Experts of a small language model.
Training: a variant of SOAP for the experts, 441M tokens.
Below are experts of layer 2 (counted from 0) of a mixture-of-experts language model. Rows are named router (the router's row for the expert), gate (a neuron's input weights, with its number), up (a neuron's input weights, with its number), down (a neuron's output weights, with its number) and show model dimensions 0-159. Each number is 50 + 15 x the weight over its row's rms, rounded and kept within 0 to 99.
After each expert's rows: a language model's description of what the expert responds to; "mostly gets" lists some tokens that are sent to it at least half of the time. This comes from a sample of Wikipedia text that the model never trained on.

# expert 2
router:68 43 56 50 17 27 34 55 54 42 47 76 28 64 72 62 38 36 57 47 39 73 59 53 64 42 20 38 36 50 62 26 57 38 48 20 59 57 35 62 36 28 46 35 56 17 56 43 32 50 30 56 51 72 48 75 36 49 67 67 67 54 56 51 50 42 75 67 80 54 69 50 69 51 30 50 57 61 50 36 44 34 78 36 57 47 25 39 64 36 59 48 23 38 34 33 57 27 75 40 64 11 68 36 30 49 63 26 67 27 34 26 39 45 44 64 42 74 57 64 42 52 42 51 65 49 47 28 57 35 30 64 36 13 53 22 56 49 38 35 58 63 75 31 42 67 65 43 78 52 57 59 51 46 38 30 37 47 26 70
gate0:48 61 60 70 27 50 59 64 31 75 48 46 66 63 32 48 48 39 46 53 53 53 38 60 48 66 66 72 41 59 52 62 77 33 34 41 45 82 48 56 66 47 71 28 35 78 44 33 63 32 47 68 55 43 71 61 59 44 31 69 20 49 61 57 16 62 47 58 55 56 55 35 42 33 43 56 29 62 51 53 34 30 43 53 41 63 26 39 42 19 37 48 41 45 47 37 52 28 32 57 31 32 53 42 44 71 46 38 35 50 59 44 47 57 38 69 65 56 47 66 21 51 66 31 53 39 69 45 50 51 33 39 48 58 47 44 67 62 46 29 45 38 59 55 75 49 38 57 24 43 97 53 62 26 43 52 86 68 53 39
up0:44 63 51 36 69 35 35 44 40 22 53 66 49 52 37 75 55 31 51 79 64 40 42 49 48 57 47 29 59 43 46 42 81 46 38 58 38 47 47 67 45 59 34 43 66 48 71 70 35 71 73 27 37 53 44 81 38 36 44 49 33 35 37 49 61 70 21 90 52 59 56 45 62 59 45 50 42 59 39 41 58 35 46 65 73 63 39 49 32 43 35 61 40 64 26 50 32 60 44 44 59 17 37 31 52 62 34 82 64 31 43 16 60 47 61 61 46 34 32 55 61 44 34 36 53 27 56 44 40 41 48 49 44 42 54 75 46 49 60 62 62 44 41 59 43 39 82 43 56 47 60 38 58 51 37 19 37 27 46 56
down0:44 64 55 48 69 31 50 54 53 50 46 62 58 54 26 41 43 46 58 57 31 33 50 78 29 34 45 55 35 56 69 32 52 57 27 43 37 76 46 42 34 33 48 28 50 53 36 33 27 78 69 38 59 72 61 62 69 74 31 65 44 63 47 43 34 42 42 30 61 48 63 55 77 26 49 53 37 74 58 64 44 70 18 33 59 60 48 57 42 65 52 78 66 58 60 42 27 38 54 44 55 29 80 36 36 61 54 48 50 29 43 41 49 49 52 59 22 48 55 61 59 54 37 46 58 65 39 21 32 58 25 33 36 49 43 17 43 62 39 38 69 51 44 51 53 76 62 61 59 70 67 44 40 37 51 37 40 80 47 67
Description: Table and credit punctuation. Punctuation and short words in lists, tables and citations, such as closing quote-commas, "and" in President and CEO, cast-list "as".
mostly gets: " Atl", " Evans", " university", ")\"", " BRA", " Ben"

# expert 1
router:67 31 42 39 27 30 53 51 40 44 42 53 24 45 57 66 42 36 64 36 19 70 52 49 59 62 21 32 39 54 82 32 36 53 57 52 61 48 47 69 29 32 30 30 46 26 56 46 48 61 56 75 57 68 51 69 39 33 79 92 68 42 64 59 66 29 71 35 57 49 73 52 66 44 35 53 49 68 77 47 34 35 58 31 46 51 44 58 59 69 58 46 52 47 28 37 37 49 76 19 66 33 65 54 37 27 66 36 64 27 30 45 33 43 63 65 55 70 67 36 25 64 54 46 50 41 60 36 62 45 42 48 38 42 64 20 73 58 30 42 49 54 69 39 40 57 70 58 67 44 47 61 61 67 37 27 57 50 41 43
gate0:35 46 55 34 62 71 32 37 56 59 69 65 38 67 41 39 58 29 48 34 50 58 35 22 33 89 60 59 36 82 50 52 39 31 45 58 54 38 31 45 47 64 42 67 67 62 57 44 54 45 40 60 81 64 42 41 38 33 64 47 38 55 58 28 57 65 51 42 70 54 65 65 40 37 49 89 29 55 41 52 55 54 58 45 39 45 70 53 71 60 41 48 37 33 34 32 48 52 66 62 58 54 69 56 22 65 54 25 56 28 56 81 55 27 54 31 84 50 47 49 36 45 49 64 60 55 25 38 40 67 56 65 50 45 35 42 68 65 67 14 58 52 14 61 74 60 50 62 45 47 61 82 56 39 30 52 89 36 44 59
up0:47 52 34 40 49 47 81 56 37 22 42 32 64 67 73 27 31 57 49 10 36 46 39 49 43 37 69 43 09 54 65 56 58 67 33 51 44 29 69 62 70 29 56 29 67 38 36 44 39 65 58 63 12 46 44 61 44 40 66 52 36 45 50 40 73 39 22 79 56 45 36 34 36 48 54 59 41 50 57 57 31 41 63 44 45 63 31 73 60 32 25 68 49 80 57 42 52 36 39 32 49 56 73 19 38 47 58 59 56 56 55 59 76 49 58 29 49 49 34 60 60 24 58 39 64 47 33 64 38 42 55 44 28 62 47 48 54 68 40 61 50 27 64 50 53 51 53 51 57 44 33 67 60 49 47 53 59 55 43 83
down0:45 73 34 62 41 54 63 70 30 30 41 40 82 26 43 43 64 49 47 55 50 46 55 64 18 59 43 45 31 54 43 38 74 65 24 84 30 44 55 48 52 32 42 55 65 36 57 40 46 78 55 45 29 45 49 74 39 64 48 21 48 50 70 65 77 43 58 59 25 36 64 38 70 66 68 44 59 65 44 57 28 41 62 58 46 61 58 39 52 42 35 77 38 60 41 55 80 46 69 43 39 71 45 70 57 41 57 50 32 33 50 56 73 62 48 35 38 38 32 30 49 51 56 44 48 64 53 31 36 88 35 48 33 35 63 46 44 49 25 26 74 45 53 50 72 56 24 47 48 32 32 31 64 80 89 49 12 48 54 44
Description: Possessive apostrophes, name pieces. Apostrophes and possessive 's after names or plurals (Girls’, Jabiyev's, Xi'an), plus middle or final pieces of proper names like -ley, -borg, -ery.
mostly gets: "s'", "'s", "'", "’s", "',", "ers'"

# expert 11
router:87 69 61 51 40 46 50 51 42 45 33 71 47 72 80 69 58 47 40 60 39 74 71 48 63 71 18 41 62 76 44 30 53 50 40 55 49 50 30 69 46 50 37 41 71 15 53 56 65 60 47 49 42 49 43 71 46 31 47 83 47 59 41 55 46 54 54 57 73 43 50 69 68 62 44 41 47 75 64 38 44 40 71 39 56 38 55 26 61 62 36 63 48 56 34 29 55 63 61 47 48 27 99 50 49 62 58 35 51 45 34 39 39 43 63 69 50 50 55 72 51 61 24 51 43 74 63 30 65 35 57 57 65 46 75 30 55 22 64 61 51 50 47 27 62 65 63 42 58 56 37 62 52 70 46 48 37 53 41 62
gate0:51 50 64 60 82 50 22 52 48 28 43 61 53 55 40 26 23 70 56 51 48 27 74 60 50 77 49 74 66 23 49 47 29 22 52 72 56 33 45 55 22 35 53 64 41 52 60 31 44 47 64 42 44 61 61 48 39 52 72 73 68 59 35 74 45 51 63 40 64 74 49 53 68 45 62 45 32 58 63 57 37 42 50 65 49 19 56 46 57 43 12 47 45 63 67 61 49 27 74 70 46 63 22 51 34 67 68 42 75 46 66 53 38 37 35 51 39 75 31 84 44 43 47 82 38 45 72 52 50 54 52 35 46 73 61 56 59 53 59 60 33 70 51 75 51 99 51 50 84 55 41 26 65 58 37 42 59 37 29 39
up0:60 61 47 40 45 42 38 38 56 56 56 51 62 49 44 28 38 45 69 25 61 27 76 62 35 45 52 33 39 60 51 18 66 68 47 69 42 67 40 50 69 55 44 47 66 54 29 46 41 44 67 43 26 47 21 70 66 31 60 35 52 38 46 69 91 48 24 31 62 35 26 64 69 53 48 45 42 34 36 31 39 29 39 66 33 42 42 55 30 40 61 68 44 43 34 39 30 82 53 44 74 42 57 63 32 19 44 45 63 53 40 44 59 43 54 54 57 35 52 38 56 53 64 52 43 20 55 19 60 72 74 31 55 62 38 22 49 44 56 52 55 59 51 47 55 29 69 42 44 47 57 53 66 72 60 60 61 54 35 46
down0:63 23 76 38 55 38 52 21 32 46 33 63 62 53 36 54 46 41 23 61 46 33 42 58 13 33 53 39 31 60 54 25 63 50 63 43 43 35 02 38 50 39 35 54 61 50 39 31 37 44 24 36 64 79 51 39 68 62 50 61 42 50 30 63 26 63 60 43 56 45 61 78 54 58 54 50 33 79 48 35 33 52 40 31 58 46 71 58 72 54 40 45 57 80 36 09 39 47 58 44 49 36 63 67 58 25 73 71 36 36 42 59 98 58 49 56 70 48 41 54 42 52 47 42 51 51 53 67 43 41 56 46 03 38 49 31 47 53 42 55 78 48 69 62 50 42 55 66 71 30 50 55 49 70 53 34 57 48 51 59
Description: Infobox colons and separators. Colons after infobox field labels (Memory:, Music:, Born:, Released:), plus pipes and dashes separating values in tables and lists.
mostly gets: ":", "s:", " by:", " Born:", " 3:", " 1:"

# expert 10
router:60 62 56 43 26 28 44 55 56 36 49 66 28 54 66 58 30 36 59 41 34 80 68 53 65 59 20 34 29 51 61 22 51 40 32 34 54 46 44 55 40 26 47 44 65 35 56 50 34 46 42 64 49 75 60 65 33 43 48 61 36 26 71 34 36 28 75 64 72 46 73 73 62 54 28 50 71 67 52 34 51 25 66 33 54 40 38 65 42 48 62 35 16 44 40 40 57 42 76 41 56 24 77 21 33 37 47 32 45 40 41 29 36 54 53 64 37 53 61 59 51 43 37 62 59 54 52 33 60 40 28 62 43 31 55 21 55 51 34 48 66 49 73 31 38 58 58 28 70 42 51 54 39 53 40 34 44 55 44 54
gate0:45 58 64 39 38 34 60 47 62 37 64 14 59 32 47 46 48 38 54 76 65 23 34 54 56 63 63 40 72 77 58 53 44 41 32 50 58 45 40 41 56 56 28 80 54 65 08 48 62 52 54 67 44 54 47 36 43 39 55 62 16 37 47 59 69 49 30 48 66 58 39 32 52 39 44 49 21 47 37 58 70 33 75 79 69 61 46 49 59 64 51 57 54 52 64 37 50 35 66 52 46 39 62 37 49 65 15 19 42 25 70 59 30 60 37 61 59 56 42 57 49 56 22 50 30 76 27 34 45 40 79 48 82 37 54 73 72 71 81 47 22 32 55 81 59 39 56 66 48 49 61 31 36 22 57 51 64 55 72 25
up0:46 27 54 53 48 16 66 25 67 70 41 32 52 66 39 42 40 49 70 43 45 56 47 50 48 46 55 51 62 69 57 43 30 73 71 67 39 58 67 41 39 66 55 41 58 44 51 49 32 48 54 57 37 46 50 70 58 56 43 60 87 67 73 33 49 51 44 50 53 41 23 59 72 57 41 53 79 38 44 60 54 46 70 64 63 69 37 49 38 20 64 29 40 43 25 32 54 53 52 49 60 30 66 43 29 61 23 51 51 68 72 53 80 19 53 35 49 61 12 37 75 53 47 75 52 32 51 45 66 65 49 65 35 63 27 59 48 68 60 71 98 55 40 37 40 78 22 54 37 56 63 50 89 49 63 62 53 54 46 63
down0:23 45 47 45 50 26 51 12 19 51 67 51 59 53 41 54 38 24 55 46 34 33 22 46 29 70 60 78 29 45 43 28 69 69 34 64 52 47 31 41 57 48 27 45 58 70 77 50 42 65 63 62 62 78 38 54 42 41 63 38 43 64 48 64 61 55 30 33 35 61 48 48 53 53 65 49 44 62 50 66 23 64 61 57 93 50 71 41 61 43 28 80 45 67 55 60 40 46 58 63 79 46 31 50 53 28 46 35 67 13 68 43 50 60 42 50 29 35 40 28 61 61 46 41 75 64 61 48 40 45 48 62 52 51 37 42 53 76 34 61 39 67 29 59 72 72 49 59 61 48 58 36 32 58 54 37 38 57 60 63
Description: Name pieces in tables. Fragments of foreign names and capitalized tokens, often in tables or after initials: W-eng, W-BA, Mur-at-oglou, Tan-aka, Janeiro.
mostly gets: "pat", " Bu", " Barb", " Wang", " Puerto", " Western"

# expert 0
router:67 31 50 45 30 42 59 49 59 64 65 66 34 58 39 55 28 41 82 53 35 54 64 46 33 40 37 13 40 62 46 20 60 44 20 45 60 51 23 48 22 37 67 65 60 51 55 22 58 54 38 53 49 67 49 59 50 55 50 54 72 50 29 60 25 52 59 78 82 49 67 50 61 60 44 33 38 53 43 44 52 44 63 45 51 61 65 56 53 79 61 59 31 42 54 30 40 16 64 43 63 32 54 39 43 57 57 41 61 24 66 44 34 56 55 40 52 38 46 62 52 16 36 59 82 31 48 27 62 43 28 50 54 26 52 47 64 69 49 41 75 59 50 48 52 69 61 35 80 81 39 67 58 33 27 43 51 81 52 65
gate0:53 57 57 54 36 36 54 54 56 49 45 68 60 41 64 41 46 54 52 59 60 71 44 29 42 38 76 32 71 55 53 43 42 41 40 56 45 42 30 63 28 58 45 60 61 70 42 51 47 55 31 69 42 60 42 46 66 49 70 82 61 41 30 39 50 63 68 61 57 38 44 51 42 55 69 45 33 48 34 42 23 70 64 72 29 47 67 25 59 46 43 42 93 73 36 31 63 51 52 49 34 70 62 25 51 57 57 48 41 68 40 53 46 49 63 50 89 42 40 41 36 50 51 42 55 47 38 44 53 57 39 67 51 53 39 60 74 46 47 18 47 86 48 66 86 34 38 35 17 66 75 39 54 35 20 50 62 40 45 56
up0:66 54 44 24 69 21 41 47 56 55 67 29 44 55 59 38 64 66 54 51 83 57 45 39 22 19 71 25 47 57 40 53 32 70 36 30 49 65 57 38 52 33 58 38 24 16 51 44 46 53 54 43 39 42 53 76 62 34 45 76 43 54 59 67 60 80 51 65 41 60 70 62 51 47 37 53 69 39 31 45 34 36 27 51 51 78 67 55 43 14 53 48 62 47 24 53 73 61 52 48 61 58 42 14 46 50 69 39 45 60 43 37 49 33 67 57 51 51 41 56 55 53 45 36 68 37 42 46 63 47 41 54 40 60 33 56 62 71 38 56 82 16 17 65 48 59 34 54 42 45 39 33 32 31 56 36 62 32 33 80
down0:60 58 64 55 54 60 50 44 14 61 28 47 54 23 61 61 44 54 53 17 47 53 35 55 37 56 64 62 27 48 48 37 35 46 61 56 55 32 16 45 60 34 50 66 41 37 31 50 64 60 34 50 22 49 57 71 45 71 34 45 53 73 50 63 71 43 51 62 28 76 62 27 50 73 40 55 45 57 49 46 47 57 46 05 44 66 67 49 43 63 60 34 52 38 45 38 27 46 60 53 53 27 43 38 69 43 50 57 38 15 47 63 75 79 56 50 39 46 37 20 40 57 35 53 44 40 45 27 45 33 58 25 40 71 60 52 54 53 31 55 67 37 31 41 66 64 16 52 49 60 61 33 44 54 27 63 43 49 28 66
Description: Verbs after "to"/"was". Transitive verbs and verb-final pieces after to, was or which, plus prepositions like into, on, against: divide, deposed, regulate, issue.
mostly gets: " into", " established", " killed", " replaced", " held", " forces"

# expert 3
router:67 43 62 44 22 26 56 62 52 37 53 76 32 58 55 72 38 33 53 36 45 76 60 54 56 42 16 15 39 51 67 23 43 27 44 27 62 55 52 59 35 30 42 40 59 23 63 51 48 62 34 66 50 64 49 74 44 37 54 60 68 40 65 43 37 32 73 61 66 41 70 55 71 50 36 60 53 60 61 37 44 28 72 23 62 50 17 60 56 46 55 62 24 33 33 28 49 33 75 38 61 17 76 33 39 43 61 32 64 26 41 23 35 43 56 66 50 70 59 65 35 55 46 63 54 42 46 39 63 36 31 60 41 22 51 34 66 26 37 32 78 47 73 44 44 62 70 42 75 65 52 59 55 50 35 29 44 44 35 65
gate0:42 42 36 55 58 55 40 54 68 56 70 46 55 54 52 53 31 76 35 55 49 35 33 61 40 64 79 61 40 49 71 60 46 44 47 60 63 57 55 26 23 52 66 67 44 65 57 32 51 56 44 27 51 78 55 32 42 49 77 53 50 50 47 56 82 64 61 75 41 60 46 40 72 65 97 34 37 36 57 68 53 51 47 51 40 58 35 53 77 51 37 44 71 49 49 33 55 77 60 46 39 58 70 38 40 43 51 61 74 45 47 58 52 36 71 35 55 48 55 34 65 51 41 39 66 46 42 43 45 51 46 46 49 65 42 69 55 77 44 48 69 65 48 49 58 57 71 66 49 36 54 34 51 50 22 63 92 25 34 43
up0:44 70 44 54 48 22 45 30 29 35 51 42 39 71 40 22 59 52 42 54 39 45 26 52 49 52 66 42 47 48 53 41 41 55 62 46 46 49 29 48 54 32 29 51 25 64 45 47 26 42 52 36 61 38 52 88 69 40 56 61 23 48 29 54 42 59 71 42 47 36 77 65 40 82 55 45 26 43 64 54 55 78 51 71 65 63 49 58 45 26 20 59 57 63 36 25 36 41 77 63 60 45 63 32 61 52 19 76 36 49 67 50 47 52 65 56 61 51 72 53 67 47 66 46 63 27 35 43 21 54 69 25 31 57 45 40 32 55 38 91 67 66 57 57 52 46 40 54 40 64 42 56 69 45 52 48 78 59 57 55
down0:14 64 35 44 37 46 50 36 25 65 57 61 73 30 47 58 49 20 37 71 41 49 58 44 35 57 55 50 38 45 60 50 40 67 55 55 42 41 28 49 54 55 54 76 68 51 41 31 59 65 56 44 64 64 59 50 58 68 65 43 51 31 45 64 72 18 55 42 41 42 46 63 62 74 42 13 70 48 56 39 53 51 57 41 61 66 32 71 75 33 77 42 48 61 55 26 26 53 57 59 58 78 49 49 59 43 26 50 61 46 69 39 76 25 57 41 58 16 18 35 55 47 45 18 62 48 46 30 37 42 20 70 69 56 49 50 33 53 40 61 78 38 46 47 86 50 31 31 56 56 42 32 33 41 38 36 62 29 53 64
Description: Nouns after articles. Content nouns and word starts right after a, the, of or a table bar, e.g. Unit, release, passenger, professor, station; also small numbers in table cells.
mostly gets: " passenger", " job", " Zh", " Chevrolet", " television", " professor"

# expert 14
router:70 51 64 30 28 37 54 51 53 30 42 68 27 50 65 65 39 22 75 52 41 74 73 46 65 43 23 12 35 58 65 26 51 53 35 40 70 49 49 54 38 39 39 38 68 23 61 49 43 36 34 68 35 77 40 71 57 40 48 58 77 32 54 49 35 34 69 50 63 54 62 54 69 62 34 39 54 61 71 41 54 29 72 31 54 52 33 54 60 47 60 45 23 39 29 38 55 33 66 39 62 24 66 43 37 52 73 29 62 29 35 31 33 46 45 68 38 68 60 56 39 51 45 61 48 41 56 34 62 30 36 50 38 17 51 21 57 36 34 33 60 60 53 35 35 51 65 50 73 65 57 60 33 52 35 21 42 57 39 65
gate0:62 41 25 49 61 60 35 35 74 42 16 52 31 52 63 32 29 40 75 60 44 12 51 27 52 32 35 44 47 49 29 60 55 13 64 62 68 52 39 60 44 29 65 74 38 61 47 45 62 45 40 56 62 64 35 55 26 66 51 63 47 49 60 61 90 53 68 54 28 62 57 55 50 60 61 51 38 34 68 40 59 54 35 43 58 43 55 40 70 47 25 48 47 63 44 32 42 62 50 57 62 37 67 24 03 28 61 29 47 24 48 83 41 48 38 62 68 49 50 38 23 44 43 60 59 63 40 46 34 71 66 48 15 85 79 52 87 76 42 24 59 55 54 60 69 54 39 66 34 47 64 43 71 31 27 46 68 37 70 59
up0:63 23 43 31 67 35 44 44 62 60 47 39 53 64 37 38 40 42 40 40 71 55 50 50 63 55 29 37 65 48 50 43 45 52 44 81 39 40 51 55 52 36 26 51 64 39 65 63 28 47 61 31 51 16 32 58 35 77 61 43 38 46 38 45 44 70 70 17 41 67 55 44 49 44 72 62 57 43 57 34 54 47 63 66 63 62 81 60 43 45 37 69 58 76 39 55 45 81 49 56 63 43 29 56 43 67 41 38 45 60 50 43 72 59 55 45 54 23 49 62 36 34 57 57 51 59 54 30 57 63 48 41 48 42 64 67 64 93 27 38 56 39 27 31 41 77 47 56 89 76 46 56 26 29 46 09 55 52 48 85
down0:38 82 43 62 74 47 59 15 44 53 29 46 51 58 64 71 55 53 28 72 49 62 51 71 40 55 66 57 56 21 40 31 34 46 48 60 67 45 44 35 56 58 33 32 62 51 30 46 68 59 39 71 52 60 57 65 38 58 72 66 22 60 44 34 38 19 68 35 55 23 59 35 71 56 43 48 61 66 64 58 49 82 45 53 68 51 46 39 38 51 42 77 43 38 66 25 54 41 54 45 46 59 44 38 62 40 55 64 54 42 54 59 76 75 57 65 32 48 66 33 18 46 56 62 74 35 43 35 68 40 45 74 45 46 69 41 50 73 20 67 54 59 24 68 66 69 56 82 64 31 66 44 37 42 41 72 39 58 50 51
Description: Coordinating conjunctions. "And" and "or" joining two nouns or clauses in lists, like signs and banners, data and functionality, plants and vegetation.
mostly gets: " and", " MPC", " Or", " or", " ±%", " (or"

# expert 15
router:50 72 52 47 56 52 22 40 46 45 48 69 14 64 45 37 39 49 49 15 66 27 60 52 56 51 45 73 17 48 41 66 44 17 84 42 53 69 60 32 50 51 61 51 57 10 71 42 18 20 56 44 44 43 67 48 42 42 32 68 49 40 42 37 36 32 62 42 35 45 43 54 64 71 31 46 87 51 69 76 56 37 57 69 49 67 41 39 55 50 59 35 37 36 47 44 71 27 67 79 62 47 35 46 65 63 30 33 69 46 82 62 44 43 54 60 55 58 34 37 33 63 67 46 41 39 28 48 74 60 35 32 45 26 66 54 59 40 71 48 54 18 75 44 79 68 77 40 49 76 44 75 43 31 58 61 31 61 37 36
gate0:65 72 35 35 43 47 72 42 69 56 36 75 43 62 54 25 48 50 58 46 53 43 70 56 27 65 76 47 40 67 28 81 45 29 42 31 48 64 40 46 23 25 52 54 57 59 41 60 57 19 73 83 27 67 65 55 71 35 51 30 34 75 37 48 83 46 53 32 62 53 60 67 56 59 39 65 29 58 36 50 34 41 36 56 34 53 41 48 47 36 48 35 65 54 35 60 52 50 67 61 23 52 20 51 35 35 70 39 42 65 50 50 72 34 31 44 73 53 50 32 27 88 59 45 36 60 59 35 66 64 28 60 54 48 27 35 64 67 59 49 33 36 61 49 49 56 53 63 59 55 66 46 56 50 40 44 31 46 28 27
up0:54 53 51 50 31 75 52 44 37 52 02 36 71 57 52 30 36 45 82 36 51 22 42 68 57 63 30 57 55 37 66 31 45 69 52 71 51 36 40 37 47 57 41 29 57 24 65 51 40 30 51 53 24 46 28 57 46 78 27 60 55 50 40 55 65 57 55 38 31 43 28 69 37 66 48 57 66 68 52 45 31 26 32 62 77 78 35 52 45 22 41 57 30 68 29 48 45 58 44 31 44 39 69 26 54 34 21 65 57 75 56 38 66 40 39 40 65 50 48 41 34 48 91 52 13 58 46 74 58 56 44 31 41 72 42 65 44 66 35 52 40 63 37 47 44 47 50 32 59 18 54 54 39 58 37 56 96 43 31 38
down0:43 39 60 48 80 38 58 23 54 43 65 36 56 47 29 59 72 41 29 65 46 62 25 74 10 19 48 57 76 48 49 37 36 54 33 53 72 41 33 55 80 31 54 58 64 35 22 50 43 39 59 57 76 49 53 54 42 36 58 64 71 53 66 49 52 47 60 17 48 50 56 62 54 71 30 31 55 39 35 49 39 57 49 43 54 58 62 62 47 58 48 62 29 42 34 52 38 60 44 43 42 42 40 20 66 46 47 53 48 31 36 58 66 29 41 47 65 78 29 44 40 59 51 79 42 37 81 26 62 62 52 38 39 47 50 61 86 35 30 67 44 68 45 41 67 35 52 51 62 41 41 40 50 68 26 62 71 47 70 42
Description: Short syllables in names. Short two-letter word pieces such as ay, an, ar, am following a capital letter inside names and words, e.g. G-ay, T-aylor, I-an, Gads-den.
mostly gets: " far", " Big", " Ter", " Ger", " gar", "By"

# expert 4
router:48 69 68 34 42 30 56 46 63 30 48 49 43 66 75 28 39 27 46 36 55 29 44 69 59 53 57 59 53 67 80 52 69 08 17 33 70 39 52 34 32 60 74 68 67 43 50 00 65 52 39 62 58 50 42 49 37 56 54 41 60 61 31 48 52 15 65 58 63 72 45 41 57 70 18 47 61 54 51 70 50 48 47 57 39 63 35 75 67 37 50 66 48 39 71 65 42 45 65 51 46 50 50 80 38 54 35 40 70 14 68 59 28 09 48 49 51 51 66 41 60 82 59 39 66 76 34 54 50 40 31 40 38 37 37 54 25 57 40 45 41 32 59 46 56 61 41 75 68 34 57 38 42 45 25 39 46 47 30 65
gate0:80 59 22 10 48 58 53 72 39 43 52 48 60 29 72 40 36 37 76 74 41 40 43 44 43 66 35 73 35 62 41 36 40 49 58 39 51 56 46 58 48 47 46 52 49 33 25 41 43 31 43 43 34 99 40 41 21 41 50 45 56 50 33 53 63 34 59 73 65 42 38 36 40 73 61 47 21 44 41 63 50 44 44 59 58 31 75 29 77 30 58 33 80 51 58 29 21 47 49 65 21 70 72 51 14 61 55 71 58 41 70 49 35 51 54 41 57 75 54 29 57 69 56 65 64 48 67 53 53 24 64 39 39 56 42 29 57 56 50 46 31 38 33 52 65 53 54 63 42 65 62 27 42 59 24 68 48 55 42 36
up0:31 55 60 21 55 44 22 49 44 36 25 25 60 65 73 55 56 64 22 42 51 58 44 34 39 22 46 53 64 46 85 56 22 63 47 66 37 51 47 49 42 57 57 42 57 55 59 61 37 30 40 39 48 58 33 56 68 59 45 49 38 19 53 45 64 29 50 19 42 21 26 60 42 63 74 47 59 54 56 20 32 25 52 74 47 64 38 48 68 48 49 49 34 41 32 30 57 68 77 46 50 39 51 11 47 56 44 45 63 59 65 62 73 52 21 68 66 61 33 13 59 38 53 32 19 73 72 56 22 65 41 84 28 79 70 55 35 63 46 30 42 52 52 50 71 40 63 28 46 56 40 60 55 29 70 39 49 48 50 71
down0:26 44 47 54 49 17 44 13 31 53 29 88 42 56 46 47 64 43 55 58 59 63 39 58 42 43 51 36 51 40 72 36 31 26 30 58 32 47 40 35 48 60 41 64 52 56 50 26 43 42 29 57 60 71 32 66 63 48 72 34 52 42 37 37 31 44 70 32 43 47 59 57 50 45 49 39 49 33 40 48 61 45 38 26 82 52 81 74 18 61 64 64 30 69 48 40 17 44 45 40 77 42 20 64 53 58 48 60 33 37 61 54 76 54 64 53 46 59 62 18 45 71 40 66 61 58 53 25 45 47 47 82 49 53 58 42 45 65 56 47 44 43 49 59 62 35 64 41 79 43 72 50 50 57 46 12 61 50 52 33
Description: Word pieces after capitals. Second word pieces right after a single capital or short prefix, especially L/D/R, as in L-es, L-a, "un-just", W-au-kesha.
mostly gets: " Los", " less", " prior", "–6,", " Las", " Last"

# expert 8
router:47 42 46 42 52 45 68 48 68 37 62 37 60 38 36 42 51 19 67 42 42 55 36 32 61 42 35 44 41 34 48 19 30 54 42 41 50 67 65 57 61 52 46 50 24 54 48 44 03 53 26 57 60 79 55 57 74 28 47 46 52 34 44 28 61 41 48 56 80 43 70 57 74 59 58 59 60 81 38 20 48 36 56 51 86 58 41 45 50 29 54 60 49 52 75 65 61 42 54 56 54 29 52 27 51 53 83 45 77 48 37 45 54 30 30 63 59 49 69 22 61 38 43 65 58 37 34 30 50 56 50 65 43 32 63 28 52 51 55 39 59 78 55 20 26 54 73 35 60 44 51 40 27 64 48 45 36 41 22 66
gate0:36 62 57 34 79 49 20 35 59 57 65 83 68 51 60 22 43 37 32 35 64 33 36 16 17 62 25 88 45 73 44 61 43 30 61 62 48 28 24 46 75 46 40 59 38 82 47 61 67 71 53 41 56 44 68 63 33 41 37 47 66 37 41 50 43 58 72 48 52 71 52 40 42 76 53 48 50 40 78 75 32 54 53 69 64 58 63 62 59 57 17 83 68 57 53 47 28 46 78 65 62 41 21 58 38 60 41 21 68 45 65 61 32 70 58 41 65 47 48 62 68 59 57 53 62 40 45 54 20 48 32 35 49 60 81 34 66 72 47 22 54 59 41 47 55 85 43 55 70 49 82 42 64 39 43 67 48 53 52 61
up0:66 65 48 39 35 20 62 41 46 57 63 58 65 50 50 48 44 73 35 46 63 53 58 42 30 26 51 57 52 62 44 25 34 55 52 53 22 63 33 34 35 53 82 57 58 63 56 45 21 13 78 20 29 52 32 64 36 56 61 42 87 45 74 56 75 41 39 71 54 57 15 41 51 48 22 39 55 59 53 37 61 39 57 66 62 50 52 40 59 41 59 61 32 85 50 49 34 71 34 57 38 61 53 52 36 60 41 34 51 39 38 33 66 69 38 64 59 51 54 39 61 38 36 59 62 56 36 19 31 64 64 47 55 51 67 50 61 48 40 66 42 30 63 53 29 55 32 55 60 47 57 64 61 40 46 38 39 70 65 36
down0:62 65 55 48 47 27 56 22 30 40 53 68 58 64 81 37 51 72 72 42 27 61 26 75 29 36 78 35 58 84 54 48 57 46 59 53 80 68 35 36 63 64 26 51 74 53 53 17 34 45 69 72 24 37 50 64 44 71 65 32 60 43 41 48 35 53 23 39 54 48 42 64 36 49 40 54 47 61 34 57 33 34 35 91 64 31 53 59 51 57 52 40 33 71 69 53 49 45 45 65 38 28 67 52 46 57 57 76 47 17 23 57 34 79 56 56 59 39 46 40 33 68 48 59 40 37 61 50 55 34 42 50 28 31 45 44 74 42 55 24 44 25 43 30 26 60 29 61 84 66 71 57 63 64 48 39 50 56 75 36
Description: "Of" and place prepositions. Mostly "of", plus in, for, from, after nouns like district, Parliament, Academy, and in census and municipality text.
mostly gets: " of", " de", " for", " von", " in", " Of"